From a checkpoint of a small mixture-of-experts model trained on Wikipedia.
Size: 18 layers, width 448.
Experts: 64 experts in each of 18 layers, 160 SwiGLU neurons an expert, 4 picks a token, a softmax router, a shared expert of 128 neurons.
Training: a variant of Muon for the experts, 1211M tokens.
Below are experts of layer 6 (counted from 0) of a mixture-of-experts language model. Rows are named router (the router's row for the expert), down (a neuron's output weights, with its number) and show model dimensions 192-255. Each number is 200 + 30 x the weight over its row's rms, rounded and kept within 0 to 999.
After each expert's rows: a language model's description of what the expert responds to. This comes from a sample of Wikipedia text that the model never trained on.

# expert 62
router,211,233,208,169,200,242,197,191,198,202,183,193,220,178,230,228,225,225,237,215,187,214,154,196,159,214,205,150,178,238,201,204,216,199,238,166,231,191,241,213,223,190,160,188,212,232,187,191,170,214,233,229,248,189,207,193,204,226,237,222,138,194,209,212
down0,229,203,191,227,215,218,207,190,185,168,260,199,183,188,162,169,202,192,181,214,208,233,194,218,169,235,143,171,201,240,221,203,226,197,189,189,234,220,202,195,203,216,231,220,159,156,235,166,217,213,185,173,178,209,223,222,173,267,170,163,190,218,212,200
down1,177,234,239,179,233,240,210,190,178,260,203,219,211,222,198,198,252,256,216,220,225,170,217,219,201,226,171,201,202,186,193,165,210,146,169,203,157,169,186,159,160,172,213,216,221,193,199,248,181,259,196,182,177,198,165,161,176,235,196,184,189,256,210,203
down2,210,235,182,255,249,199,214,185,216,225,199,171,217,241,196,225,189,172,262,237,208,198,210,219,237,233,163,224,224,189,197,232,186,214,228,169,174,191,209,205,203,192,233,231,175,169,139,201,200,199,159,209,179,202,213,243,203,259,208,194,197,152,223,263
down3,205,239,179,221,190,257,232,206,235,188,200,214,283,205,213,179,189,210,167,186,159,226,139,139,200,225,269,218,245,219,189,188,163,195,193,224,196,183,218,193,177,226,168,179,206,158,216,218,244,180,162,184,179,150,189,247,177,194,192,200,209,225,207,143
down4,178,224,182,208,143,188,205,158,192,157,181,188,245,183,167,275,201,140,156,196,191,198,201,177,191,167,204,228,148,221,235,174,225,165,215,193,277,182,179,251,193,241,248,205,231,178,163,202,181,214,224,228,201,183,218,150,177,166,216,196,224,248,208,149
down5,181,204,231,206,191,216,213,234,148,245,220,192,227,177,188,201,148,227,199,155,206,196,223,176,151,232,178,251,189,185,192,173,178,177,207,241,201,193,215,206,237,187,155,220,223,179,178,181,159,238,240,198,159,203,180,216,187,179,173,177,208,214,241,199
down6,252,162,219,219,240,181,188,196,216,194,145,182,189,248,202,181,181,177,182,238,188,186,194,231,205,199,134,204,177,233,174,260,182,188,193,182,208,199,156,217,160,217,204,180,213,205,162,202,198,167,225,191,221,224,229,251,186,215,175,231,224,200,197,225
down7,157,186,241,223,207,263,212,235,157,116,183,199,226,246,234,182,192,191,149,229,228,214,213,152,199,204,203,211,197,217,178,246,183,182,197,238,204,237,188,177,175,241,205,224,205,196,206,213,225,167,183,218,191,233,227,192,202,209,199,216,247,184,219,153
down8,252,204,222,145,186,213,192,198,184,215,254,202,165,241,208,150,215,216,250,134,181,202,181,221,199,195,197,212,269,184,246,242,232,158,262,154,221,142,228,239,240,177,170,148,187,172,125,176,242,219,215,272,239,218,177,215,252,171,220,214,200,193,189,181
down9,180,161,208,175,201,179,218,182,207,246,237,180,178,223,241,171,195,208,191,235,234,237,152,167,172,189,158,203,221,176,194,228,176,190,172,162,178,180,165,241,212,152,114,187,163,214,273,192,209,169,224,195,217,184,184,210,204,175,227,195,129,240,207,249
down10,228,226,231,183,211,222,212,197,177,263,142,244,163,153,152,189,178,147,209,167,199,207,216,209,173,206,247,177,202,200,219,206,191,213,240,194,243,254,131,188,182,221,188,196,211,203,231,228,158,192,191,180,254,175,199,205,185,206,186,207,258,193,217,180
down11,187,286,207,195,176,190,226,133,193,225,239,171,174,221,196,230,215,173,245,196,249,216,182,181,203,191,212,168,215,221,166,155,179,189,206,196,178,223,200,262,253,168,223,166,213,174,156,217,233,256,238,232,204,184,175,196,176,240,235,136,227,221,198,177
down12,205,209,225,130,208,192,242,248,191,185,213,149,186,198,201,198,200,217,172,136,226,245,205,228,225,226,254,200,178,173,191,194,255,217,195,160,179,222,127,195,182,198,160,251,202,223,169,203,145,189,169,171,231,212,219,165,245,211,193,189,187,172,227,143
down13,164,174,156,215,219,142,218,209,174,236,176,146,177,185,169,188,240,259,211,201,218,211,238,151,186,163,222,235,198,230,264,188,227,192,217,165,158,151,244,212,237,222,209,206,213,188,208,255,172,233,194,192,190,227,266,259,142,173,185,217,189,236,198,197
down14,170,194,229,219,236,222,233,213,236,253,212,217,210,235,247,238,232,170,167,175,215,213,169,264,156,226,234,227,182,223,218,190,218,168,191,211,182,152,168,207,153,181,240,262,161,189,233,217,248,255,232,194,230,211,246,181,177,214,187,187,231,176,257,177
down15,197,199,204,202,228,261,206,164,145,131,173,196,216,223,112,168,221,242,201,253,189,174,130,214,208,179,166,205,151,207,178,218,187,221,167,226,181,189,254,200,155,201,173,189,179,237,226,187,176,246,192,200,203,205,187,165,175,267,230,211,203,222,242,248
It responds to: Digits, decimal points and signs inside numeric tables, coordinates and dates, such as climate table values like 76.1 and coordinates like 53°25′.

# expert 46
router,198,194,191,207,275,172,204,199,192,167,203,178,208,200,204,201,212,180,205,152,184,237,191,186,136,193,143,216,258,221,194,221,219,210,149,176,236,170,173,225,187,216,142,174,193,190,225,253,195,214,179,153,160,234,204,144,198,206,142,172,221,155,186,216
down0,229,216,190,147,210,213,214,207,242,195,227,214,152,218,153,168,193,202,219,229,207,207,209,195,196,228,247,157,229,195,261,184,217,203,213,227,142,235,154,223,187,215,162,232,195,239,235,201,233,162,213,153,241,232,249,206,241,159,177,189,129,191,215,247
down1,179,185,151,192,231,177,232,193,225,227,187,216,210,178,245,218,226,159,242,216,169,179,175,210,220,190,259,223,197,189,225,203,250,209,160,214,199,197,168,209,202,161,186,200,221,204,176,230,206,264,164,200,193,228,169,259,200,240,237,191,179,199,238,188
down2,193,238,176,249,203,199,168,227,159,169,238,174,248,196,188,202,183,225,230,168,207,196,216,200,176,279,215,169,156,200,180,159,205,232,167,145,210,194,214,223,200,223,227,230,216,185,197,168,203,258,196,183,241,211,156,187,178,181,238,149,161,194,236,139
down3,210,256,194,202,175,247,145,186,207,199,236,208,161,229,184,185,214,184,265,262,179,194,175,179,207,219,226,234,234,203,228,235,203,211,216,143,238,182,192,217,212,193,195,210,225,220,213,189,165,207,196,196,166,185,195,159,195,182,168,145,226,199,167,185
down4,148,257,188,176,194,153,214,244,182,175,213,218,194,231,232,218,191,174,195,206,233,213,211,230,207,135,204,157,184,163,207,184,189,169,197,198,186,198,245,199,193,192,241,222,171,181,203,201,229,202,218,226,211,180,163,229,227,216,204,232,189,171,191,225
down5,235,136,162,218,173,164,187,260,196,145,214,207,154,193,207,216,239,180,194,230,279,184,164,215,221,181,234,173,191,232,154,160,140,162,138,148,233,212,177,184,219,196,194,183,188,207,196,190,226,169,181,172,171,172,245,211,191,202,196,234,174,205,219,222
down6,167,226,225,174,177,266,156,215,210,236,221,168,234,190,137,209,258,238,217,205,246,145,202,238,205,228,206,158,183,218,171,174,163,193,203,168,213,216,166,232,148,191,178,255,222,164,254,190,173,187,227,187,223,229,182,180,209,212,187,201,226,210,164,183
down7,217,139,202,241,260,190,215,262,170,226,198,178,182,197,237,237,218,165,202,194,186,178,215,216,221,202,186,262,185,213,217,192,194,198,178,216,224,209,191,199,247,176,181,218,187,190,216,178,227,178,174,195,240,180,233,167,158,224,191,162,236,203,192,226
down8,208,215,198,194,169,221,236,236,263,195,213,206,206,186,152,203,203,197,186,181,200,170,170,186,186,218,173,204,204,178,193,179,161,192,266,212,198,165,195,201,229,225,190,246,225,199,209,197,180,191,231,217,130,219,196,167,178,189,194,196,144,214,196,158
down9,175,144,208,206,189,239,234,215,207,165,187,271,171,208,225,231,223,212,242,277,207,220,177,139,246,202,209,191,198,223,216,163,238,210,236,152,157,240,171,203,152,162,196,199,229,221,147,187,184,164,201,190,214,212,167,192,213,239,193,186,182,223,222,192
down10,182,170,199,191,244,155,231,187,204,186,138,255,182,211,150,217,161,206,237,218,214,178,196,163,228,270,193,244,215,185,190,185,273,205,224,220,214,200,196,204,147,181,186,228,175,201,191,203,176,202,192,218,188,247,263,167,182,178,227,181,232,167,197,154
down11,161,178,188,235,189,241,225,208,206,156,217,160,230,226,195,201,168,219,209,215,165,195,200,180,210,204,239,173,151,191,208,196,209,133,204,177,212,247,182,187,188,152,161,232,224,189,195,162,229,194,221,194,168,172,232,234,204,219,212,186,169,196,237,168
down12,170,179,234,224,249,162,216,174,231,236,186,166,194,225,251,183,191,214,156,167,217,235,236,220,171,185,217,195,205,188,188,222,226,209,206,158,219,179,194,240,256,200,138,221,180,253,225,172,164,164,205,146,256,199,170,161,206,143,229,205,232,169,201,190
down13,156,243,80,205,162,148,266,188,220,252,225,186,195,174,229,190,202,198,175,181,216,194,205,218,203,193,202,174,184,237,173,177,201,125,154,188,215,215,218,204,212,205,232,218,183,173,196,213,210,180,154,211,227,183,154,185,165,229,194,193,189,181,198,196
down14,199,191,204,219,213,222,200,219,240,250,171,147,239,227,258,203,197,185,153,187,162,291,179,242,188,226,217,159,182,231,147,189,203,156,176,176,183,175,223,192,184,199,177,258,227,212,206,195,176,162,196,196,216,214,189,206,163,183,227,250,200,189,216,190
down15,218,246,186,226,185,125,199,228,152,279,218,199,231,200,166,228,171,233,181,189,233,223,162,243,163,206,190,177,231,195,196,208,214,167,197,152,202,242,185,236,204,179,249,188,166,198,183,212,198,198,205,186,220,155,168,265,174,169,172,211,136,181,138,260
It responds to: Hyphens and dashes in compounds and scores, plus league and division words in sports text, such as top-tier, Premier League, 3–1.

# expert 30
router,155,220,161,269,229,182,223,238,223,247,213,233,141,235,185,195,161,239,211,267,216,249,199,156,228,236,164,118,230,203,185,146,232,215,197,212,209,284,231,178,186,264,255,221,184,134,187,161,220,210,178,178,199,232,179,168,225,181,196,209,163,150,221,186
down0,218,201,187,151,220,195,176,183,237,225,227,195,205,215,197,241,185,262,158,191,196,240,207,206,172,179,204,220,212,187,153,242,190,148,195,218,214,186,196,134,211,202,196,194,181,201,197,205,154,244,154,157,219,247,248,216,184,191,203,147,174,184,204,188
down1,183,194,201,284,212,159,200,213,267,191,211,205,195,195,218,173,251,133,227,220,207,200,213,197,186,182,174,204,203,230,185,222,152,195,161,215,143,204,214,184,186,206,193,220,244,162,193,186,201,210,195,205,188,180,211,183,141,179,201,224,220,150,209,195
down2,225,173,172,208,210,198,178,146,193,189,192,131,202,180,284,199,244,217,220,218,120,184,226,160,205,137,207,180,168,189,140,186,222,145,200,234,199,194,125,122,178,163,187,206,221,188,202,229,231,211,156,274,191,192,190,190,176,180,197,197,241,164,274,189
down3,236,233,262,183,239,196,177,195,221,235,187,173,217,162,206,165,230,170,222,209,167,225,203,211,202,225,217,256,171,202,176,184,170,187,198,199,140,246,198,223,248,181,172,153,244,275,206,213,175,188,192,235,201,213,129,227,193,209,158,189,158,162,258,207
down4,202,201,226,209,186,196,182,195,181,167,190,196,195,184,208,168,173,164,189,189,212,178,172,192,209,142,226,210,150,198,179,237,199,182,229,180,214,228,197,163,185,190,190,206,184,224,222,236,163,258,181,229,228,170,190,211,222,204,187,274,221,188,207,207
down5,226,207,252,222,203,161,198,209,245,211,224,169,201,229,240,208,189,212,207,190,229,188,204,222,197,232,144,190,123,193,195,212,159,217,244,169,164,232,189,195,213,178,224,203,172,245,211,151,203,179,152,209,159,241,235,190,168,223,221,180,151,169,195,195
down6,220,192,187,208,220,194,173,197,259,222,232,184,209,173,207,186,178,214,152,200,224,172,209,200,220,208,190,216,238,174,163,215,231,202,241,184,220,160,145,203,185,200,156,217,197,208,191,196,275,215,247,189,166,179,185,232,173,224,175,186,172,216,205,167
down7,214,171,200,224,193,179,242,157,189,251,174,228,196,197,180,234,181,133,179,228,217,152,217,184,183,194,167,232,205,229,218,234,229,245,149,246,170,211,239,258,138,241,283,185,216,178,187,172,258,186,210,176,153,188,196,189,240,213,157,135,226,177,193,178
down8,212,242,128,182,243,157,215,254,227,230,180,242,202,211,161,194,130,197,189,239,184,275,192,166,228,241,229,226,170,230,177,194,200,258,198,185,176,199,171,207,178,219,233,269,194,214,151,205,170,182,149,194,212,203,188,182,219,108,181,180,238,214,149,208
down9,210,197,257,208,243,227,210,202,192,181,180,218,184,120,212,182,211,222,249,207,144,207,161,186,179,216,176,153,218,227,270,205,180,174,202,199,227,203,236,190,186,206,199,226,179,188,190,193,205,239,202,199,205,161,195,218,171,189,233,227,178,186,230,176
down10,191,169,227,164,183,183,218,143,197,206,163,161,183,202,190,222,210,205,255,192,169,222,202,181,214,201,188,207,183,170,269,184,206,228,219,154,169,182,215,244,196,175,162,208,195,213,221,184,215,168,170,216,184,214,269,230,203,121,195,243,144,205,205,204
down11,169,212,206,227,232,219,241,198,196,187,274,164,152,148,196,174,218,196,169,189,189,159,208,272,151,182,224,194,229,136,191,199,237,247,187,223,223,197,238,155,188,220,179,145,205,235,208,205,176,195,158,177,174,98,227,207,179,224,276,206,215,209,164,211
down12,238,210,165,246,217,148,208,260,191,198,193,157,169,255,222,220,217,177,171,205,192,193,169,139,226,233,140,178,245,179,209,193,129,191,195,137,236,178,163,192,169,202,249,230,176,217,193,235,200,218,226,200,199,216,188,226,203,158,204,198,218,237,263,256
down13,237,192,158,238,161,184,206,179,181,129,180,194,229,227,262,153,253,222,190,203,134,223,215,259,173,209,159,225,204,230,239,217,215,206,214,241,186,162,209,215,188,194,229,196,199,202,201,174,229,220,176,185,197,182,217,199,131,203,178,204,173,174,262,157
down14,221,255,145,220,150,198,218,240,250,211,202,199,220,180,179,207,229,161,199,215,186,290,240,232,227,199,150,244,186,207,190,210,215,184,233,209,209,216,225,196,212,204,206,226,225,173,224,216,285,209,215,193,205,230,213,257,244,246,202,185,210,231,209,215
down15,163,202,192,213,227,191,245,239,226,215,238,170,229,230,215,184,230,244,218,243,184,168,177,164,163,216,204,184,243,204,210,198,202,212,183,154,190,153,220,234,223,174,242,164,221,255,160,231,178,158,211,156,215,193,227,189,224,146,183,171,193,226,190,233
It responds to: Common first names and field labels in credit lists and infoboxes, e.g. Robert, David, Occupation, Liner notes, Animation by.

# expert 36
router,239,226,160,149,202,170,221,198,214,257,181,205,202,151,176,199,177,213,220,224,217,197,132,186,186,176,257,176,198,176,151,230,179,237,207,229,209,178,175,175,198,201,181,207,169,158,246,207,223,203,164,91,201,291,237,255,206,212,237,238,258,111,163,195
down0,238,252,241,154,262,183,170,256,209,204,203,219,175,219,223,171,237,200,172,173,177,166,233,179,191,129,155,198,211,197,211,200,222,205,224,202,230,199,226,149,208,179,185,259,182,217,168,190,251,211,168,219,173,190,228,224,192,169,167,229,178,194,147,220
down1,191,232,219,201,202,181,188,200,212,134,228,235,272,198,159,192,206,208,143,189,235,131,222,235,233,230,211,226,244,230,183,233,195,229,225,205,162,196,246,223,198,231,199,210,214,161,170,260,165,234,206,211,177,181,136,187,262,192,164,198,228,156,168,209
down2,194,199,220,259,205,184,256,135,203,238,216,214,236,179,204,182,220,202,189,204,239,219,172,167,204,202,242,240,231,236,210,263,215,172,249,205,183,194,234,197,222,139,134,181,212,163,215,192,199,196,149,252,202,234,172,173,226,181,220,169,252,230,186,218
down3,189,204,203,145,136,162,185,236,196,206,197,248,157,211,197,215,207,236,156,222,139,161,214,181,217,121,213,210,174,234,272,210,216,194,231,229,171,219,150,173,187,156,175,194,173,162,184,145,204,153,167,235,190,235,208,202,206,234,173,233,213,258,182,154
down4,165,223,161,229,204,138,161,241,201,212,140,197,199,233,242,178,230,153,216,161,231,161,210,124,218,275,173,170,211,242,171,192,197,242,188,186,181,208,208,234,172,224,187,255,147,194,173,225,216,222,202,186,206,236,212,203,168,184,225,223,178,194,184,192
down5,124,230,222,201,180,230,184,171,183,208,142,201,187,199,207,190,215,210,211,220,228,247,189,167,167,193,191,246,166,208,211,164,205,189,238,165,193,226,198,252,186,204,211,204,170,244,171,156,176,166,243,169,234,228,252,187,203,219,97,158,183,202,185,201
down6,216,183,229,204,237,204,220,207,164,211,179,199,233,200,200,204,197,189,209,213,230,220,197,211,264,149,185,195,197,186,203,174,193,197,167,246,256,185,198,204,226,195,190,172,192,217,198,228,219,191,245,188,184,196,242,200,211,166,177,188,179,186,212,200
down7,220,212,234,251,180,128,217,207,185,207,226,177,162,214,161,191,222,197,249,199,172,208,220,154,226,192,193,195,192,162,161,210,192,180,268,130,213,180,197,176,184,221,198,195,205,209,230,213,197,187,204,230,204,208,221,199,207,149,165,186,127,210,176,166
down8,107,222,165,264,174,276,231,197,210,166,202,238,206,205,222,196,204,174,154,218,230,167,219,195,137,173,232,241,226,224,191,174,208,166,221,138,196,171,192,195,193,196,246,236,187,251,229,171,172,200,247,168,155,204,241,230,249,240,196,221,191,175,176,241
down9,241,162,217,192,198,210,230,220,213,225,197,199,219,231,186,188,190,176,181,165,177,84,175,255,237,218,164,203,189,227,213,167,224,195,204,255,188,199,181,190,192,205,212,199,224,180,278,219,154,186,195,190,214,185,212,234,190,199,285,181,180,171,212,183
down10,176,173,121,247,206,196,199,185,183,195,205,206,162,194,214,218,232,216,215,187,161,192,214,214,205,205,167,218,206,193,188,223,208,180,177,265,195,210,189,219,194,192,224,241,208,196,196,237,206,248,197,226,192,188,222,201,185,232,215,190,199,143,216,184
down11,177,181,185,173,182,196,180,185,163,180,255,184,205,232,233,174,176,167,160,200,196,226,150,207,222,187,243,230,196,189,230,182,192,206,227,193,247,174,164,178,273,236,147,242,238,252,180,194,239,219,242,190,233,159,210,212,213,186,174,174,179,204,208,215
down12,224,139,220,193,219,205,197,260,196,232,213,222,251,221,213,206,211,238,246,187,211,240,194,193,229,173,163,218,161,185,218,166,187,207,222,204,220,172,266,172,205,205,157,182,210,206,168,202,269,173,224,246,172,199,158,204,197,211,196,192,151,228,221,155
down13,222,222,213,226,217,159,192,153,191,209,194,226,206,258,184,200,170,194,175,197,266,195,167,174,202,222,169,231,212,180,217,157,228,242,183,175,206,223,188,232,174,192,227,200,229,199,198,273,200,161,180,188,228,138,227,186,204,196,251,147,202,171,193,220
down14,192,260,224,227,176,148,164,211,161,196,223,190,216,204,186,227,247,199,150,199,200,219,228,158,233,169,241,160,209,183,221,219,216,218,246,195,189,216,228,224,171,202,184,167,240,160,198,212,194,154,173,195,187,245,199,202,239,206,171,211,143,221,144,216
down15,161,233,188,200,185,290,149,185,149,203,169,201,169,153,118,254,209,203,188,148,217,231,205,194,244,192,192,191,245,239,228,181,240,198,201,247,218,215,245,200,218,230,218,184,179,251,206,181,183,197,288,173,219,200,205,202,224,213,265,215,195,234,152,191
It responds to: Closing pieces of place and proper names, mostly German, Polish, Welsh or Nordic, e.g. Bezirk, Lüneburg, Anglesey, Wałbrzych, Örebro.

# expert 6
router,242,230,199,183,188,217,219,207,177,251,171,241,207,202,164,208,183,213,219,170,222,247,174,180,135,193,173,218,210,214,148,138,165,203,225,210,211,237,214,204,190,160,213,198,227,175,194,242,267,182,210,233,146,171,187,197,182,193,192,152,205,209,201,191
down0,170,220,168,253,217,205,239,169,154,175,192,188,170,158,173,211,203,154,205,191,183,231,223,205,224,223,162,191,230,165,169,213,197,226,298,217,206,157,251,214,242,200,161,231,202,245,201,238,215,221,165,223,222,183,170,197,207,223,132,169,204,244,167,245
down1,202,200,226,224,189,205,207,196,178,159,191,176,154,212,204,201,214,174,189,204,181,197,162,158,172,157,253,232,169,192,147,192,185,169,200,182,168,201,217,174,225,192,214,211,129,245,231,226,162,247,172,216,154,231,266,190,202,284,220,214,175,154,195,157
down2,224,209,190,170,220,171,194,233,242,228,127,175,220,188,141,154,236,187,184,200,213,207,220,206,199,173,162,180,171,153,248,189,193,132,237,205,176,262,188,229,212,191,224,216,209,211,218,186,229,237,177,198,203,205,212,179,204,174,208,202,232,206,195,210
down3,200,227,213,183,197,176,194,210,179,176,176,192,272,221,191,221,204,203,213,210,170,170,172,159,186,149,218,143,213,208,196,263,198,210,178,215,186,215,179,197,238,209,174,168,187,208,196,228,208,191,186,199,173,167,167,230,145,198,162,166,207,199,175,202
down4,235,189,245,190,174,133,217,210,171,189,209,190,154,251,198,219,163,217,252,182,223,202,214,180,199,150,236,202,165,195,171,260,181,187,207,155,243,230,254,207,183,156,238,167,226,176,193,194,213,172,242,155,248,165,251,195,196,245,189,131,174,221,226,196
down5,256,177,217,192,192,201,209,187,234,259,179,235,225,143,167,179,206,221,159,190,168,159,135,200,217,196,281,240,160,195,162,171,170,195,193,195,141,219,200,168,232,215,131,193,173,213,148,219,145,222,176,180,263,188,227,243,213,130,256,189,224,155,169,230
down6,255,201,190,157,260,168,192,153,218,213,227,210,227,146,165,199,246,204,133,165,179,230,206,204,212,166,215,242,200,158,169,253,183,192,219,209,191,225,199,179,176,229,237,161,226,168,186,128,197,166,234,168,190,229,211,160,187,160,161,184,173,144,199,214
down7,217,213,195,230,217,165,239,205,189,220,192,192,159,238,207,220,165,280,192,189,263,150,172,230,235,145,178,243,212,234,152,230,208,199,188,207,159,172,216,175,208,203,198,206,207,214,140,240,239,149,216,189,214,232,201,220,261,190,163,188,250,187,207,245
down8,207,282,181,168,148,203,275,152,182,200,167,240,207,163,215,208,224,202,203,188,226,188,233,199,227,217,177,218,149,175,156,173,211,149,222,197,223,163,155,219,175,232,203,233,207,234,197,265,175,165,189,182,192,216,191,200,199,171,205,163,193,190,208,221
down9,211,196,203,226,180,199,190,202,258,200,189,200,128,213,234,197,197,187,201,218,239,155,201,221,172,223,186,174,139,177,212,233,216,142,214,215,239,187,168,188,182,168,264,158,209,201,255,179,214,169,222,199,251,189,193,199,199,251,202,177,219,237,131,229
down10,153,197,215,219,206,181,138,244,180,117,188,229,147,193,196,173,185,148,165,192,213,190,198,171,165,225,159,170,159,204,225,112,220,219,177,216,220,188,202,180,166,192,210,184,186,183,194,228,188,223,173,234,209,187,210,183,232,181,166,168,211,191,170,249
down11,258,203,139,215,248,169,220,184,211,239,200,180,209,231,266,241,269,185,196,199,181,183,235,224,219,191,184,206,174,174,178,194,255,212,197,177,180,198,199,215,211,183,215,246,179,200,231,166,229,202,185,180,231,181,209,195,189,221,201,218,204,208,209,135
down12,183,160,223,180,215,230,216,206,253,211,162,199,184,179,204,229,178,174,138,233,287,221,219,197,177,206,236,178,198,164,169,181,219,181,168,234,175,213,208,162,175,194,189,249,161,216,242,201,221,172,203,195,182,238,183,177,207,207,217,161,202,186,173,207
down13,220,164,227,218,187,170,175,194,235,191,152,206,196,180,273,206,223,182,225,210,185,247,206,259,229,195,186,239,149,160,138,216,195,190,123,188,186,186,242,186,206,163,174,144,218,213,225,179,266,223,154,234,260,236,205,232,174,179,228,207,167,177,169,186
down14,157,212,195,215,203,206,210,181,213,188,183,212,206,201,218,198,270,168,181,180,185,180,200,248,185,206,216,227,174,209,176,176,190,241,259,165,212,205,221,195,198,188,163,272,203,190,192,163,234,254,244,206,164,209,266,179,193,223,198,180,163,209,198,182
down15,195,225,205,194,193,208,182,188,235,182,183,189,183,170,230,250,190,218,236,160,199,180,227,189,228,180,175,212,181,168,184,204,239,194,220,178,195,234,203,206,195,181,187,221,162,181,244,139,206,261,175,167,181,204,189,164,206,168,189,205,248,169,208,200
It responds to: Vowel-heavy word pieces inside foreign names and words, often Spanish, Portuguese, Vietnamese or Romanian, e.g. Anamaria, Paio, Mari, Valinor.

# expert 18
router,196,174,185,172,214,224,209,226,270,222,247,209,188,171,215,206,177,213,237,220,172,215,206,254,168,213,177,228,212,188,205,188,166,161,205,196,226,225,190,180,257,215,266,153,220,229,162,214,151,192,192,198,219,197,254,235,206,187,158,180,200,240,164,223
down0,171,187,229,213,193,141,190,159,234,177,208,184,222,216,230,167,182,169,143,245,239,158,186,259,172,136,199,227,229,163,165,204,191,162,244,181,211,208,227,220,237,177,236,201,230,205,214,140,193,169,204,209,155,193,171,220,187,197,164,244,219,177,228,191
down1,247,246,195,181,200,230,120,162,221,253,226,174,204,192,166,188,138,168,212,172,166,219,196,259,220,236,140,149,224,191,232,249,195,199,203,211,208,220,157,213,229,208,183,213,198,229,164,235,159,247,209,223,225,229,167,214,158,168,181,191,191,224,202,193
down2,173,269,188,171,137,222,197,180,250,226,195,152,226,232,194,228,207,182,199,251,185,150,225,190,198,137,172,170,186,190,179,185,227,157,183,192,198,181,254,204,202,217,200,196,200,211,239,176,135,152,262,191,107,244,226,142,193,257,185,193,238,180,213,192
down3,159,215,197,203,181,144,207,209,258,207,191,215,205,175,184,198,185,204,213,176,172,221,227,235,216,224,212,187,248,195,215,198,242,211,201,204,213,202,150,196,181,233,127,204,196,243,213,206,192,175,171,201,181,167,216,189,219,149,187,203,151,192,142,192
down4,187,214,207,213,188,194,219,241,195,209,224,227,248,178,212,218,244,247,173,286,158,244,172,236,148,179,204,192,230,161,194,170,221,284,197,190,203,166,181,175,219,209,230,193,226,265,173,221,210,200,267,190,215,176,200,177,214,149,191,238,164,157,223,248
down5,200,199,198,213,201,150,186,225,233,170,239,160,158,229,190,200,199,201,181,201,250,209,197,169,200,185,207,204,190,185,187,126,179,213,214,215,192,178,207,217,204,247,225,185,188,225,189,188,224,185,212,209,173,148,182,163,184,187,154,204,213,201,230,195
down6,215,190,171,215,165,275,203,209,231,193,214,173,218,186,180,159,179,161,196,200,196,198,189,244,191,213,169,223,207,160,174,228,178,230,172,192,216,134,218,167,222,177,182,234,219,202,161,247,162,247,166,216,203,223,156,172,185,246,173,220,179,222,169,244
down7,178,205,272,157,202,223,208,173,171,172,229,189,191,210,227,233,202,170,222,194,261,154,203,184,186,242,236,191,165,224,184,289,194,202,232,195,214,187,249,170,185,210,216,212,210,182,241,257,216,207,220,182,255,232,197,169,260,200,196,208,149,204,226,195
down8,206,163,231,160,164,201,216,151,154,227,222,191,150,142,182,199,269,255,217,205,209,231,202,233,242,196,204,236,218,200,177,195,231,248,185,231,185,194,217,211,216,222,174,185,187,212,233,194,265,226,218,230,196,189,208,239,198,192,196,186,184,185,243,237
down9,223,220,225,199,160,213,163,207,239,229,248,175,167,197,197,219,262,182,217,158,191,200,218,172,221,197,198,160,250,156,182,204,213,192,169,206,210,225,179,197,245,194,156,206,179,236,223,145,210,229,200,216,239,196,192,224,231,168,153,253,233,192,173,221
down10,205,215,213,186,200,230,242,192,197,242,233,209,219,184,182,238,238,205,215,134,199,228,201,188,223,214,168,202,220,201,213,186,217,248,202,170,183,154,191,187,237,218,176,197,250,219,170,203,183,231,213,169,139,191,245,179,233,193,169,193,202,189,173,233
down11,186,185,156,243,244,236,169,229,243,158,155,220,210,217,235,194,178,266,212,127,235,162,157,194,237,220,189,223,156,209,233,181,165,195,216,240,179,227,212,239,206,220,262,188,201,172,185,170,240,249,192,234,213,236,241,184,240,172,200,210,214,226,174,206
down12,184,157,172,191,212,197,199,170,183,188,174,194,135,148,187,175,210,214,219,165,149,175,200,188,166,203,179,225,218,176,195,204,268,173,189,174,263,216,171,221,185,226,168,211,197,175,218,214,214,166,144,142,219,253,230,250,196,242,223,200,202,189,196,198
down13,206,131,191,208,198,172,204,198,225,181,225,229,237,221,222,241,232,260,181,272,211,225,207,248,239,170,230,211,176,217,236,207,217,244,233,241,185,212,219,175,208,211,242,156,219,226,234,136,213,179,163,144,198,233,156,259,163,209,202,235,199,182,227,154
down14,207,229,174,201,176,193,233,215,177,155,193,171,221,199,178,233,171,185,242,201,229,138,154,160,206,201,245,170,225,181,189,209,201,218,229,232,200,208,201,210,224,190,215,127,161,182,241,199,187,293,240,169,230,220,203,236,203,207,206,186,193,256,229,166
down15,214,128,223,214,163,166,216,236,247,215,211,255,204,188,198,230,219,171,156,153,179,207,201,205,199,223,213,200,222,195,198,189,224,135,219,251,204,164,150,193,219,173,158,193,172,203,187,169,209,268,223,222,149,192,241,209,207,238,225,248,190,240,190,188
It responds to: Word pieces inside Indian, Pakistani and other South Asian names, plus Thai and Georgian script, e.g. Rajshree, Bhushan, Ranjan, Prasad.